Weights of a small mixture-of-experts language model, trained from scratch on English Wikipedia.
Size: width 256, vocabulary 2048, 145M parameters.
Below are experts of layer 5 (counted from 0) of a mixture-of-experts language model. Rows are named router (the router's row for the expert) and show model dimensions 0-127. Each number is 128 + 32 x the weight over its row's rms, rounded and kept within 0 to 255.
After each expert's rows: "mostly gets" lists some tokens that are sent to it at least half of the time. This comes from a sample of Wikipedia text that the model never trained on.

# expert 97
router [124 110 132 150 166  99 192 123 161 148  88 154 149 173 133 116  81 138 183 125 114  94 122 152  92 154 165 142  67  99 132 101  99 125  83  69  93 173 158 177 109 106  83 122 104 104 155 144 120 144 166 177 115 121 194 191 119 161 104 171 101 144 233 118  88 125 173 123 107 158 108 109 146 136 121 211 122  84  82 118 122 132 104 107 100 122 100 114 125 151 131 116 130 124 123 170 133  63 209 116  94 149 108 105 127 126 128  49 141 129 120 152 111 139 118  59  86 115 146 151 126 148  74 165 116 162 146  63]
mostly gets: " this", " This", " research", " Army", " Council", "ology"

# expert 61
router [ 91 109 152 100 191 164 203  91 237 128 136 135 140 172 120  94  87 146 162 156 132 129 143 167  87 137 157 108 110 126 123 122 102 140 113 122  83 169 111 109 137 142  73 161  78 138 119 180 114 125 205 159 121 128 172 122  61 164 110 137 114 157 226 143 131 124 179  66 112 146  85  92 142 151 101 143 124  38 150 132 146 137  89 125 122 132 121 111 106 160 118 144 119  97 110 172 157  91 187 143 137 157  88 108  99 133 146  53  55 122 132 196 109 103  96 164 115 132 121 117 133 152 125 134  88 180 149 112]
mostly gets: " m", " km", "\"", "^{2}", "”", " million"

# expert 93
router [109 104  98 127 128 148 226 108 143  97  83 134 110 136 143 118  73 119 206 149 107 104 157 118 126 124 155 145  77 176 127  95  90 159  72 105  90 116  91 126 111 115  83 101 107  64 133 173 135 157 185 149 118 105 195 178 127 141 106 173 119 132 165 174 100 137 165 119 153 137 126 151 110 103  95 156  81  36 105  82 154 124 129  91 134 149 157  87 106 139 121 141 144  94 112 150 157 106 207 176 102 126 117  65 105 143 130  53  80 125 103 163  95 106  77 120 163 144 142 139 123 100  77 117  87 145 118  90]
mostly gets: " di", " war", " years", " period", " year", "year"

# expert 78
router [119  90 142 198 173 113 199 131 171 134 121 161 136 142 173 102  62 114 165 175 103 133 121 142  98 195 172 142 122 151 140  95  60 122 125 104 121 154 140 157 112 121  73 124  67  85 161 162 117 120 196 175 149 108 166 126  51 155  78 154  92 124 154 143  69 103 152 111 160 153 120 135 107 138 137 148  97  20 121 102 125 129 127 110  45  97 147  80 140 135  73 100 138 144 143 142 125  90 221 125 146 141  86 113 115 161 125  58 138 127 109 156 108 140 146 104  97 138 102 111 133 113 114 134 127 146 126  71]
mostly gets: " I", " U", "I", "Á"

# expert 12
router [ 99 115 137 107 140 135 158 124 197 133 118  99 153 139 104 100  76 137 163 124 105 103 174 151 117 170 147 152  81 138 136 148  48 176 139 134 121 168 162 168  68 137  57 129 107  72 126 199 122 139 222 103 137 141 153 147  57 141  84 151 159 125 205 164  98 132 192 100 110 161 141 102 156 154 110 152 107  87 101  89 104 121 143 149 138 118 146 113 140 139 135 102 197 107 124 149 163 120 231 104 134  87 140 110 127 177 165  53  66 116 113 198 137 152 115  82 110 116 104 129 159  92  85 159 130 169 100 101]
mostly gets: "tin", "in", "lin", "ن"

# expert 75
router [144 128 124 165 170 145 223 106 138 135 159 139 138 186 134 102 101 184 152 157 146  84 157 153  76 151 150 130  96 113 144 111 106 135 119 103 104 162 159 137 106 140  60 152 135 126 121 153  90 131 155 161 111 138 204 184  58 187  83 157 139 129 151 101 112 140 153 106 113 164 121 107 142 148  81 161  57  72 106  44 136 134  90 134  90 107 126  94 151 130 127 112 152 124 112 134 153  58 213 153 147 166 104  89  83 156 112  83 115 113 124 159 108 125 124 148 156 104  91 144 130 132 139 123 114 145 116 149]
mostly gets: " their", " his", " its", " or", " through", " His"

# expert 125
router [129 128 153 193 155  83 197 101 183 127 112 157 145 132 143  99  70 130 150 194 136  95 162 148  96 146 190 113 120 137 154 121 116 127 121 102 159 159 143 196  84 152  39 150  83  88 123 174 121 126 205 173 115 110 137 160  46 178  97 156 142 116 132 110 105 116 167 118 123 156  94 112 148 107 135 145  79   6 122  96 131  93 126  86  86  99 134 110 156 140 131 154 190  85 116 140 146 113 161 139 115 168 113 114  97 150 151  70 106 130 103 146 132 128 127 127 130 106 127  72 132 120  73 126 110 156 119  86]
mostly gets: " S", "Ch", " Sch"

# expert 44
router [141 128 112 184 181 112 199 147 141 135 107 179 134 133  94 126  70 167 161 182 118 124 138 116 124 146 129 154 110 138 125 113 104 126 114 166  92 168 141 148 106 155  87 107 119  93 140 166 112 131 226 139 120 135 160 181  35 160 104 124 140  98 146 148 110 116 209  97  98 133 116  96 146 105 105 172  94   0  73  74 148 134  75  68  69 114 179  98 178 165 117 123 188  98 106 123 156  92 186 138 131 191 125 139  93 142 140  70 109 101 107 145 127 162  99 112 100 141 110 110 119 135 113 119 132 167 125 123]
mostly gets: " L", " D", " M", " R", " J", " H"

# expert 70
router [142  86 147 154 107 133 170 151 129 173  82 188 163 168 149  81  80 105 154 171 142 105 161 103 127 181 154  98  80 142 149 128 101 118 111 130  33 177 144 136  91 129  65  95 112  81 164 159  91 158 255 172 145 109 185 176 105 190  79 169  90 129 168 147  98 159 198 108 122  96 131 137 137 140 133 170 115  74  95 117 126 139 116 112  84 139 161  87 138 125 124 128 139 103  92 122 157  62 221 117 123 126 107  97 104 177 116 116  79 130 113 164 152 126  85 141 114 103 139 148 117 151 115 107 136 169 100  81]
mostly gets: " Smith", "ć", "ley", "ford", "son"

# expert 11
router [112  71 142 162 108 120 157 130 153 129 124 159 130 159 125 103  99 128 190 180 120  66 147 158 100 112 154 139 152 142 126 147  95 121 127 103  82 182 158 118 117 147  82 141 100  53 164 170 144 126 255 177 145  97 199 137  14 177 121 149 127  98 182  98 124 140 126  89 120 125 108 157 140 164 134 172 118 100 149  68 131 131  99 100  86  75 109 115 107 136 125 146 145  84 128 134 185  94 244 137 140 149 108 112 114 124 133 101  90 132  97 120 121 113 104 132  93 131 129 169  92 116 108 138 135 178  96  79]
mostly gets: "io", "no", "ana", "о", "ا"

# expert 99
router [111 114 143 141 137 129 212 122 131  89 143 157 127 125 140  87  82 156 175 126 165 122 154 147  87 170 180 158  98 120 118 149  74 136 101 137 103 156 117 190  92 116  52 127  60  92 130 146  73 153 184 151 152 117 170 156  72 179  95 146 161  94 188 149 127 113 151  98 142  90 142 138 122 128  77 132 100  69 162  75 155 128 153 125  74 134 111  66 159 147 126 154 160 108 103 137 172  81 200 128 115 148  99  81  83 153 156  90 130 120 125 161 117 159 142 144 104 144 127 114 146 109 113 132 137 150 135 109]
mostly gets: " had", " were", " began", " been", " took", " was"

# expert 82
router [134 116 109 129 134 119 161 124 203 142 107 143 129 130 185 102 122 128 135 140 141 114 162 191 122  86 177 147 137 139 117 114  80 123  96 102 117 115 147 146 113 126  78 109 117   2 128 115  96 130 201 160 147 118 158 162 103 120  94 126 137 150 219 103  90  97 155 123 122 113 114 111 176 166 129 181 142  59 160  69 108 121 141  86 148 122 137 119 151 160 128 138 136 122 125 120 142 138 208 135 179 151 133 115 120 142 136  30 119 160 102 194 140 129 141 163 112  97 107 123 127 140 105 139  76 179 111  96]
mostly gets: "par", " Pat", "at"

# expert 63
router [ 91 125 127 122 101  84 193 103 128 157  73 144 120 148 119 147  91 166 188 147 134 124 195 147  97 194 176 167 140 123 137 113  94 144 106  90 100 129 161 140  93 141  52 118  89  97 121 166 165 138 152 162 107 147 163 154  97 185 105 151 105 138 181 143  83 139 127  92  92 140 138 130 126 142 128 144  96  58 157  90 158 132  84  82 122 118  82 101 134 154 121 162 158 123 127 114 143  81 196 130 155 140 128  49  73 161 126  72 141 135  61 150  87 136  94 152 128  80 111 134 134 124  96 109 114 175 117 121]
mostly gets: " local", " organ", " national", " special", " critic", " public"

# expert 21
router [136 100 143 155 183 131 180 121 159  95 133 131 140 172  86  98  68 113 182 162 144  88 143 140 119 168 189  95 141 105 110 131  35 125  93 124  57 164 160 132 120 101  99  67  68 109 143 173 127 134 183 146 129 108 175 187 120 176 115 137 138 114 213 143 116 102 161 110 106 133 137 122 136  96 110 222  78  67 146  11 105  98 108 104 143  99 156 105 159 143  75 116 193 106 111 117 189  98 161 119 107 150 105 115 125 145 136 102 129 148 125 187 119 111 112  72 115  99 141  87 115  79  86 106 126 178  95  90]
mostly gets: " Do", " do", " no", " did", " No", " You"

# expert 105
router [114 118 145 197 148 121 192 130 167  85  94 148 137 130 134  93  70 124 163 132 161 109 159 147 105 181 216 114 116 137 130 124  77 146 100 148 104 146 148 177  92 134  39 155 125 104 130 121 114 139 183 159 120 147 183 181  25 181 111 175 120  86 153 132  98 112 185 112 134 149 106 118 131 128 106 193  87  13 117  50 134 132 162 110 112 117 126 116 129 157 102 128 159 133  97 124 152  86 188 165 140 164 108  86 110 167 149  78  83 105  88 173 120 132 132 132 118 119 133 114 113 111  87 138 146 132 119  93]
mostly gets: " Ho", " Lo", " Mo", " Bro", " Ro", " To"

# expert 101
router [107  79 151 171 194 127 191 129 174 134 120 126 131 153 163 100  77 144 171 158 149  78 104 144 110 154 190 143 117 154 138 124  90 120 120 131  72 175 135 175 103 138  70 133  68  80 148 154 105 112 255 207 120 126 173 196 109 189 121 139 149 117 160 125  83 126 170  98 114 152 114 141 154 157  86 148  84 109 121  69 113  88 117  84  99 104 148 122 129 147 125 111 175  86 122 140 129 111 255  98 115 155  83  96 147 150 116  57 115  99 129 146 127 123  96 140 101 127 134 120 148 128  88 133 135 155 119 107]
mostly gets: " services", "ities", " people", " children", "ations", " women"

# expert 18
router [ 93 129  92 167 178 118 178 133 138 154  91 144 143 127 124 133  97 114 216 135 136 143 159 155  81 137 204 124 138 127 104 124 112 130 121 140  60 142 178 166 142 136  74 119  74  47 153 141 143 129 236 121 135  96 170 148 101 131 143 150 134 105 145 137 138 112 143 113 141 117 126 137 148 135  97 180  79   6 165  33 141  82 115 117 108 105 121 125 167 171  76 111 197 132 118 148 136  96 182 118 128 177 129  53 132 120  95  28 129 126 122 184 124 132 158 155 118 131 145 110 147 128  70 124 122 153 118 102]
mostly gets: " ma", " Ga", " cl", " Ma", "ga"

# expert 73
router [106 127 139 102 164  93 205 111 234  84 106 170 119 122 124 112 126 132 127 163 146  90 137 183 117 146 183 117  71 131 129 100  60 140  71 128  51 167 120 137 118 140  59 135 112  78 114 136 114 123 199 134 134  99 200 137 103 181  80 171 114 148 170 140 109 159 191 115 115 146 136 146 136 127  94 184 101  64 129  83 129 136 135  92  93  93 148 109 145 124 117 143 142 109 152 108 120  83 223 136 119 181 101  90 121 145 102  57 115 119 135 162 113 158 128  95 120  80 115 152 178 165 109 141 147 153 101 110]
mostly gets: " assist", " visit", "See", " opera", " return", " represent"

# expert 107
router [109 125 145 211 157 131 181 120 156 107 128 173 137 145 150  97 110 150 130 158 121 125 165 169 127 127 167 182 115 162 149 143 107 126  73 190 102 174 146 145 144 174  98 132  93 118 133 159 120 134 255 144 135 123 175 162  74 204 117 160 109 117 217 154 116 141 161  92 107 145 128 131 122 163 114 189  85  54 129 107  98 105 120  97 132 118 129  87 130 155 148 140 176 114 107 130 177 129 255 144 180 155 136 105 117 117 128  97 115 138 114 160 119 162 118 119  94 139 104 138 120 137  97 151 112 142 123  93]
mostly gets: " John", " Robert", " David", " William", " James", " George"

# expert 45
router [117 131 169 138 182  85 208 142 140 104 114 175 149 142 120  97 102 142 165 133 136 104 163 134 113 168 147 155  96 139 123 132 133 141  70 139 123 178 139 169 122 137  51 120  96  90 126 154 123 141 182 163 102 126 232 208  42 189 106 138 133 116 158 127 104  82 159 105 126 146 124 112 166 142  96 152  50   0 121  31 147 132 123  77  84 128 134 137 155 135 109 131 174 109 107 113 128  86 170 126 138 198  87 106 125 155 106 102 108 111 120 159 131 111 111 120 125 135 140  90 124 100  98 128 145 155  97 101]
mostly gets: " Mc", " Sch", " Mor", " Ku"

# expert 80
router [123  88 146 121 117 100 223 116 169 101 120 118 124 133 128  90  59 148 167 115 103 123 177 163  74 171 162 194  87 126 176 112  88 178 113 146  85 157 111 166 124 170  84 139  77  88 126 145  62 136 186 140 126 125 191 153 101 142 102 174 153 161 148 111  84 134 173  80 147 142 115 132 149 104  96 168 130  51 104  88 140 141 176 137 128 121  86 116 154 141 131 134 179 127 180 136  99  82 188 142 146 126 105 101  76 130 134  45 106 163 117 161 110 137 113 115 111 120 118 133 130 112  83 113 116 131 151  87]
mostly gets: " dis", " un", " inter", " water", " Air", " power"

# expert 69
router [176  83 142 124 170  67 165 130 165 158 135 158 121 119 129 114  93 121 156 169 163 157 145 114 103 196 148 122 121 131 105  94 134 131 119 118 122 143 128 106 108 164  82 104 139 100 136 137 139 106 197 151 165 122 166 134  58 214 134 114 107 134 204 144  91 106 194 135 114 166 142 125  98 143 123 160 101  40 100 123 126 140 133  88 127 133 137 111 157 157 127 104 207 101  87 101 146  86 174 112 123 162 125  75  78 186 140  25 100 105 113 130  97 138 105 153 140 142 138 169 152 120 122 118 142 163 140 110]
mostly gets: "ab", "ib", " Ab", " ch", "@"

# expert 120
router [109 136 130 156 154 115 209 100 164 144  99 139 124 159 117 135 125 144 136 128 138  90 168 191  99 177 150 122 110 117 111  70  66 132 128 138  92 159 124 143 116 150  60 120 134  93 137 140 116 102 157 138 148 114 189 177  67 164 116 161 106 113 180 160  87 116 157  94 114 110  89  90 111 146 120 145  83  79 168  63 119  83 115 123 109 116 107  90 155 121 118 131 151 135 126 171 135 110 200 136 118 161  86 125  58 148 148 113  73 134 131 147  89 123 108 115 114 132 149 116 135 152 100 110 129 162 122  74]
mostly gets: " became", " As", " become", " like", " as", " called"

# expert 65
router [ 96 109 163 161 164 134 199 113 160 151 106 159 137 169 160  91  91 138 152 149 144 106 160 148 101 134 196 115 111 132 163 148  84 113  98 113 121 150 109 145  95 116  43 127 130  76 132 175 108 141 255 154 106 158 141 160 126 149 118 137 110 148 191 170  80 128 174 131 130 130 124 108 155 111 119 173  88  91 122  96 122  82 115 110 109  84 144  80 128 131 132 131 197 135 129 158 136  87 224 118 122 136  86 110  85 133 131  51 105 141  99 171  73 125 111 123 107 126  90 137 107 111  79 136 148 170 109 114]
mostly gets: " south", " north", " city", "west", " region", " River"

# expert 68
router [101  95 175 119 143  78 173 107 193 142 166 151 100 171 127  96  91 131 195 178 154 129 138 146 103 152 215 148 127 121 166  96 104 117  93 152  98 139 130 118 122 127  90 117 100  34 152 139  98  94 186 181 146 112 163 130  69 186 112 143 123 126 168 154 112 163 168  89 114 175 110 141 142 137 144 160  77  51 135 122 111 103 132 102 145 125 126  86 124 170 100 120 135 111 121 148 146 109 178 125 144 169 130  74 121 128 111  60 106 129 119 192 136 109 127 159 104 106 105 156 137 114 109 157 128 142 131 142]
mostly gets: " set", "vo", " plan", " Star", " la", "ot"

# expert 124
router [137 103 135 126 104 142 171 125 196 122  78 148 134 130 111  75  98 121 167 137 168 114 160 128 116 146 200 133 104 129 121  79 104 123  87 116  62 154 149  97  90 113  18 139  61 106 128 140 127 118 188 149 135 114 189 137  43 141 109 142 110 126 166 118 116 138 175 107 142 136 118 128 128 156 101 161  73  21 120  78 113 158 102 122  96 104 103 120 166 153  88 148 170 114 142 162 199  80 200 135 117 121 107  92 121 138 110  27  85 120 108 140  93  97 124 141 146 145 134 139 140 136 100 119 126 107 114 106]
mostly gets: "gra", "mu", "wi", " lo"

# expert 74
router [160  82 132 105 144 131 204  95 216 102  56 167 131 141 115 103 107 144 182 130 154  90 173 179  89 144 137 155 127 140 170 109 129 153  90 131 125 173 116 194  75 123  31 133 117  97 101 137 134 122 240 157 143 140 174 143  74 157 109 153 114 117 217 154  83 134 192 122 102 156  95 143 140 145  95 153 141  67 104 118 165  85 107 110 125  99 139 117 153 105 117 101 133 120 133 123 145  77 204 138 122 143  98 125  99 159 134  49  96 126  91 187 111 127 134 111 115 108 122 131 118 110  99 108 104 140 122 136]
mostly gets: " medal", " Championship", " Cup", " Gold", " goal", "weight"

# expert 64
router [123 128 130 188 128  95 177 116 206 133 115 167 149 152 126  99  97  74 137 138 177 139 187 148  50 139 166 105  79 134 108  88 110  89  97 139 102 121 123 135 116 125  28 142  98  84 113 138 104 127 236 155 181 121 152 168 110 155 125 131 144 112 190 127  92  90 196 124 126 162 137 136 112 141  71 155  75  37  78  53 137 107 122  85  81  62 123 103 143 133 130 158 151  99 123 106 152  95 201 136 138 184  92  44  72 145 120  59  74 129 134 157 143 124 122 125 111 181 122 125 141 132  74 118  67 139 153 151]
mostly gets: " wh", " Y", " small", "Y", "gre", "Č"

# expert 87
router [153 110 147 180 155 115 194 120 169 144 142 143 139 169  93  77  95 147 149 141 113 114 168 116 102 145 185 106 116 118 154 120 103 145 117 136  63 129 108 166  84 133  83 121  67  99 133 146 103 128 194 151 126  89 167 134  72 205  71 170 137  92 205 130 101 106 158  76 135 123 114 139 136 126 106 162  84  66 137  69 153 106 137 120  72 114  92 108 158 137 190 123 181 102 122 122 145  83 226 120 129 148  93  77  78 181 128  87 113 138 139 135 113 184 113 149 105 115 104  99 126  99 116 114 166 169 120 132]
mostly gets: " is", " are", " has", " most", " more", " located"

# expert 47
router [124  92 136 186 120 111 216 121 169 111 119 136 146 149 136 109 105 143 178 138 135 116 137 148  71 139 215 129  84 140 152 108  85 131 141 127  61 164 124 111 126 102  76 138  93  72 132 152 110 148 153 155 111 158 189 135 115 204 141 134 139 143 153 142 118 148 175 126 142 154 107 124 148 171 149 176  47   7 125  99 144 132 105 116 138 118 150  88 140 158 121 128 150 119 129 130 172  74 165 149 119 136 119  78 111 144 131  63 127 108 123 143 113 109 140 113 124 103  97 152 133 142  99 137 116 175 133  99]
mostly gets: " con", " Con", " close", "fin", "con", " describe"

# expert 100
router [137 119 155 171 137  96 190 128 210 114 102 139 151 144 139  98  82 101 169 159 187 106 150 110 123 125 197 123 123 144 130  96  71 168 127 111  83 167 169 138 130 131  60 138  82 110 155 154 136  83 181 174 166 133 200 164  85 194 124 127  96 100 176 129 109 109 167  88 120 156  94 110 127 141 124 146  94   0 105  94 124 126 117 109  85 136 183 107 160 141 105 127 160 116 108 129 150  84 190 144 111 162  91  59  98 141 136  50 113 120  90 183 106 145 128  84 118 156 135 147 115 111  78 153 112 145 133 117]
mostly gets: " po", " me", " comp", " O", " Po", " Comp"

# expert 98
router [115 119 125 147 114 133 194 108 208 139 145 151 133 160 128 140  77 145 174 174 137 136 170 144  57 125 166 120 102 125 136 120  91 126  96 126  84 124 155 122 142 141 123 121  85  70 142 158 140 128 201 157 168 100 177 164  84 155 113 154 138 120 161 148 101 137 186 114 135 151 107  85 139 149 106 186  93   0 159  58 164 109 104 104 101 138 135 102 120 131 112 114 177 151 134 124 135 111 202 147 157 130 107  91  96 152 139  74 142 150 117 150 107 130 118 126 140 140 121 143 115 129  90 137 131 164 127 102]
mostly gets: " 19", " (19", "–20", "–19", " (18", " 18"

# expert 122
router [123  67 114 203 163  89 178 125 174  87 106 137 150 163 124 166 104 138 184 128 145  90 161 163  85 155 131 137  98 143 141 131 150 131 102  83 108 177 122 112 114 156  63 115 121  78 116 182 151 113 176 137 141  98 177 172 145 203 106 115 114 125 189 139  72 141 153 128 128 135 132 123 140 125 104 137  21  40 116  68 171 105 142 138 133  95 128 113 178 168 145 100 191 117 150 150 196 104 182 123 128 180 150  93  91 154 132  59 124 129 140 210 120 128 109 119 138 122 102 100 112 105  95 136 116 149 121  48]
mostly gets: " se", " d", " Se", " take", "gi", " District"

# expert 109
router [126 104 155 184 140 125 195 135 209 149  76 142 142 148  79 131 110 166 178 104 152 135 132 134  98 154 172 179  74 114 113  91 104 156 150 119 108 175 186 125 148 115  46 142  68  80  99 167  99 138 183 159  96 130 130 140 106 124  80 163 135 102 147 124  76 133 187 129 131 102 138 104 140 151 120 148  82  15 100  96 132 117 130  94  69  97 121  86 147 140 110 118 143 110 129 103 132  74 152 130 126 121 112 119 100 168 140  84 111 117 103 150  93  91 156  80 146 131 149 154 126 113  74 157  57 152 143  94]
mostly gets: " su", " pre", " ex", " Ex", " Su", " can"

# expert 72
router [108  60 147 182 127  87 173  95 181 117 131 171 139 142 112 104  73 146 141 130 110 110 136 136  81 156 177 156  17 125 130  96 107 143  80 102 105 157 116  95  76 117  55 115  94  70 129 134 132 115 242 133 148 122 219 161  62 148  99 151  74 127 221 101  90 128 154  70 109 134  84 108 133 124 127 172 113  71 176  57 121 144 136  97  90 115 131  90 145 152 118 130 189 129 154 136 156  61 201 127 130 158 111  95  89 151 126  78  86 135 137 134 105 114 121 127 122  96 110 141 145 162 114 133 142 145 151  63]
mostly gets: "í", "ó", "â", "ü", "è", "ë"

# expert 83
router [141  92 133 110 175  87 203 135 131 137 122 131 135 142 142 100  99 134 149 207 164 128 185 170  87 171 156 169 108 163 153 103 110 145  85 126 116 169 135 149  96 166  40 114  96  81 146 158 125 139 186 147 107 120 149 203  43 153  94 143 118 111 179 135 108 117 183 106 135 125  98 140 137 134 138 149 102  93 138  73 141 121 122 100 133 121 144 118 126 161 122 112 174 121 146 160 123  80 199 121 130 156  96  74 101 167 127 100 116 120 157 174 115 129 123 104  96 143 127  93 126 115  73 109 128 151 170 119]
mostly gets: " including", " with", " against", " by", " for", " between"

# expert 52
router [ 96  73 156 117 127  98 191 116 174 119  85 121 140 166 137  96 100 162 172 146 143 116 138 115  81 167 190 149 108 143 131 107  88 141 123 136 122 137 147 107 102 164  66 136  80  52 129 151 120 116 207 133 127 131 196 109  65 151  98 154 146 173 133 111 107 117 185  91 140 150 107 138 104 139 123 174  79  61 158  51 139 128 134 140 104 135 132  77 163 157 101  66 207  96 107 134 161  71 188 123 135 174 132 104  88 174 124  82 101 133 139 159 118 103 129 118 116 135 134 148  79 156  78 122 162 153 123 101]
mostly gets: " require", "cur", "app", " in", "In", " Man"

# expert 81
router [129  97 125 186 132 128 184 130 199 122 123 159 146 170 103 114  91 112 173 150 138 126 162 134 109 173 143 122 133 142 149  99  91 134  87 120  87 162 102 197  77 145 100 123 110  64 130 131 114 152 186 149 134 159 142 112 104 156  64 204 151 131 169 152 107 145 170 131  98 123 102 138 124 135 131 149 108  42 121  88 152  97 169 120  97 160 158 111 134 181 141  96 189 140 138 139 169  92 178 134 115 190 128  53  69 157 174   8 104 122 136 131 135 153  90 140  99 110  87 132  94 129 105 146 136 148 100 124]
mostly gets: " Qu", " qu", " law", " pass", "equ", " Cup"

# expert 49
router [120  97 118 172 143 114 187 120 124  90 129 140 155 137 155 106  69 125 165 150 170 151 125 137 113 173 156  99 131 120 134  77  82 128 154 119  82 147 131 169 137 105  57 124  89  94 143 166 105 123 245 160 142 116 167 145  61 162 131 147 153 143 172 125 101 145 184 125 129 158 134  78 154 174 133 151  98  57 103  85 109  95 101 115 111 120 103 124 157 111 124 149 200 142 166 118 140  64 172 141 109 154  93  78  66 130 163  83  67 101 154 144  98  97 118 122 113 141  90 156 108 134  62 135 121 151 126 128]
mostly gets: " W", " w", " along", " we", " down", " up"

# expert 56
router [128 109 180 184 130 106 162 104 177 119 125 156 145 143 149  87 106 117 188 155 133 106 199 148 110 152 175 109 135 160 152 149 119 142  83 118 102 169 123 144 108 146  81 116  61  95 125 149 157 112 227 158 176  72 147 125  40 154 120 124 130 141 210 128 122 133 184 133 142 155 103 134 139 162 118 166 107  79 149  32 110 116  88  98 111 126 147  86 123 126 118 105 165 102 142 127 120 112 206 119 126 160  84  83  92 173 138  58  98 144  78 140  99 157 128 117 129 151 157  95 131 131 108 131 155 151 160  94]
mostly gets: " Bel", " El", " Val", " Char", "л", "ol"

# expert 104
router [147  95 153 165  96 156 197 138 228  97 120 118 147 149 100  68  89 168 151 170 157 100 126 130 131 159 164 123  79 147 139 162  89 158 106 140 123 157 198 133 114 117  57 104 105  86 128 148 148 144 151 142 123 131 179 135  91 162 104 177 105 123 157 126  74 143 144 100  93 158 137 130 173 152 120 177  91  21 134  89 144 110 157 114  77 104 125 117 163 142 126 165 212  86 127 104 152 126 146 120 112 171 104 111 106 154 129  87  69 107 102 157  80 166  95 129  84 105 110 120 143 118 100 138 134 162 143 122]
mostly gets: " re", " Re", "Re", " trans", " Trans", " E"

# expert 94
router [118 132 132 124 160 106 191 107 176 138 150 160 132 129 138  91  84 135 139 149 134 119 173 135 103 143 208  99 141 112 150 105 137 159  74  78  79 137 116 148 113 142  43 136  78  94  95 162 149 131 196 163  94 145 243 134  89 167 131 158  87 126 177 125 102 123 194 121 110 154 128 108 136 140 115 185  89  70 151  59 136 130 131 125  67 121 133  89 138 108  96 151 183 114 127 163 126  47 188 108 129 126 114  95  67 159 138  82  77 135 125 184  62 119 189 156 104 105 100 129 156 129  79 118 105 163 114  93]
mostly gets: " film", " book", " song", " episode", " album", " feature"

# expert 28
router [ 99  95 152 154 177 112 191 108 168 118 109 142 134 136 109 120 101 119 135 162 139  79 156 179  99 152 129 163 117 151 113 120 146 116  78 105 106 180 164 113 115 129  47 107  85  79 120 159  99 159 141 166 143 141 146 153  99 168 138 149 128 132 176 148 106 115 190  98 123 115 128  97 149 148 105 146  45  53 140  84 175 107 140 119 142 120 132 107 133 156 116 168 242 129 150 178 159  87 223 100  97 146 137  69  98 169 127  27 101 114  91 140 133 125 120 156 118 124 132 175 122 149  99 127 146 119 130  81]
mostly gets: " Al", "ل", " along", "put"

# expert 91
router [112 104 121 160 150  95 173 119 180 143 109 151 104 146 112 128  99 156 159 145 116 113 197 165  71 152 169 144  98 156 102 106 113 139 112 122  95 186 150 148  93  99  77 114  92 113 118 159 150 103 255 132 160  88 157 166  73 154  96 135  82 132 206 113 112 119 185 109 109 177 125  96 125 151 112 138  68  91 130  46 170 121 164 101 123 125 119 101 130 160 143 115 180 134 148 129 171  75 205 151 138 124 109  87  98 172 146 110 125 104 102 164 108 136  94 133 124 146 137 108 106 184 106 134 123 154 168  92]
mostly gets: " Je", "ni", " Ne", " Pi", " great", " Si"

# expert 103
router [120 108 130 149 163  88 200 105 206 121 126 187 159 154  90  76 103 181 183 130 170  97 106 144 100 156 210 132 113 128 124  88 100 125 114 159  69 155 132 125  57 129  58 125  93  91 132 184  85 120 228 138 119 113 184 174  82 167  92 154 127 133 186 122 116 132 177 121 131 149 141 127 140 163 137 151  92  48 125 127 122  82 108  89 117  98 138 119  94 120 105 123 158 100 112 119 176  70 185 145  97 185 104 116 107 152 106  80  80 128 128 159 152 134 139  94  94 130 127 155 120 107  43 149 119 170 140  96]
mostly gets: " so", " due", " Go", " based", "jo", " very"

# expert 14
router [125 122 176 161 176 118 231 115 155 138  96 147 117 187 156 100  33 107 165 134 124 152 149 141 132 119 178 109 131 133 149 122 106 126  90 125 106 184 122 170  88 126  40 130 115  73 123 170  84 128 204 140 133 107 172 174  64 162 115 188 133 142 186 117 119 123 186  88 125 161 135 140 138 117 125 151  97  88 126  26 114 118 136 111 124 128 117  86 167 161 129 182 179  98 137 142 157 143 205 141 124 140 104  75 137 166 156  78  93 137 108 148 125 142 140 102 110  99 122 118 114 134 100  99 159 154 122  88]
mostly gets: " total", " population", " number", "£", " level", " more"

# expert 127
router [ 92 126 144 148 176 137 215 104 139 134 116 161 119 147 150 105 107 120 164 138 136 104 165 173 103 140 136 144 107 174  98 118  97 153  98 163  97 174 136 153  79 126  88 131  74  81 152 144  72 138 198 140 146 138 136 163  89 215  86 144 130 158 160 101  99 144 163  89 139 127 117 157 138 139 128 124 115  36 122  88 131 145 123  97 119  99 100 115 108 138 156 122 169 129 116 137 130  63 239 106  96 203 119  86 117 152 138  84  85 130 110 138 152 171 124 133  92  92 117 122 145 112 103 137 115 156 109  85]
mostly gets: " October", " July", " January", " March", " November", " May"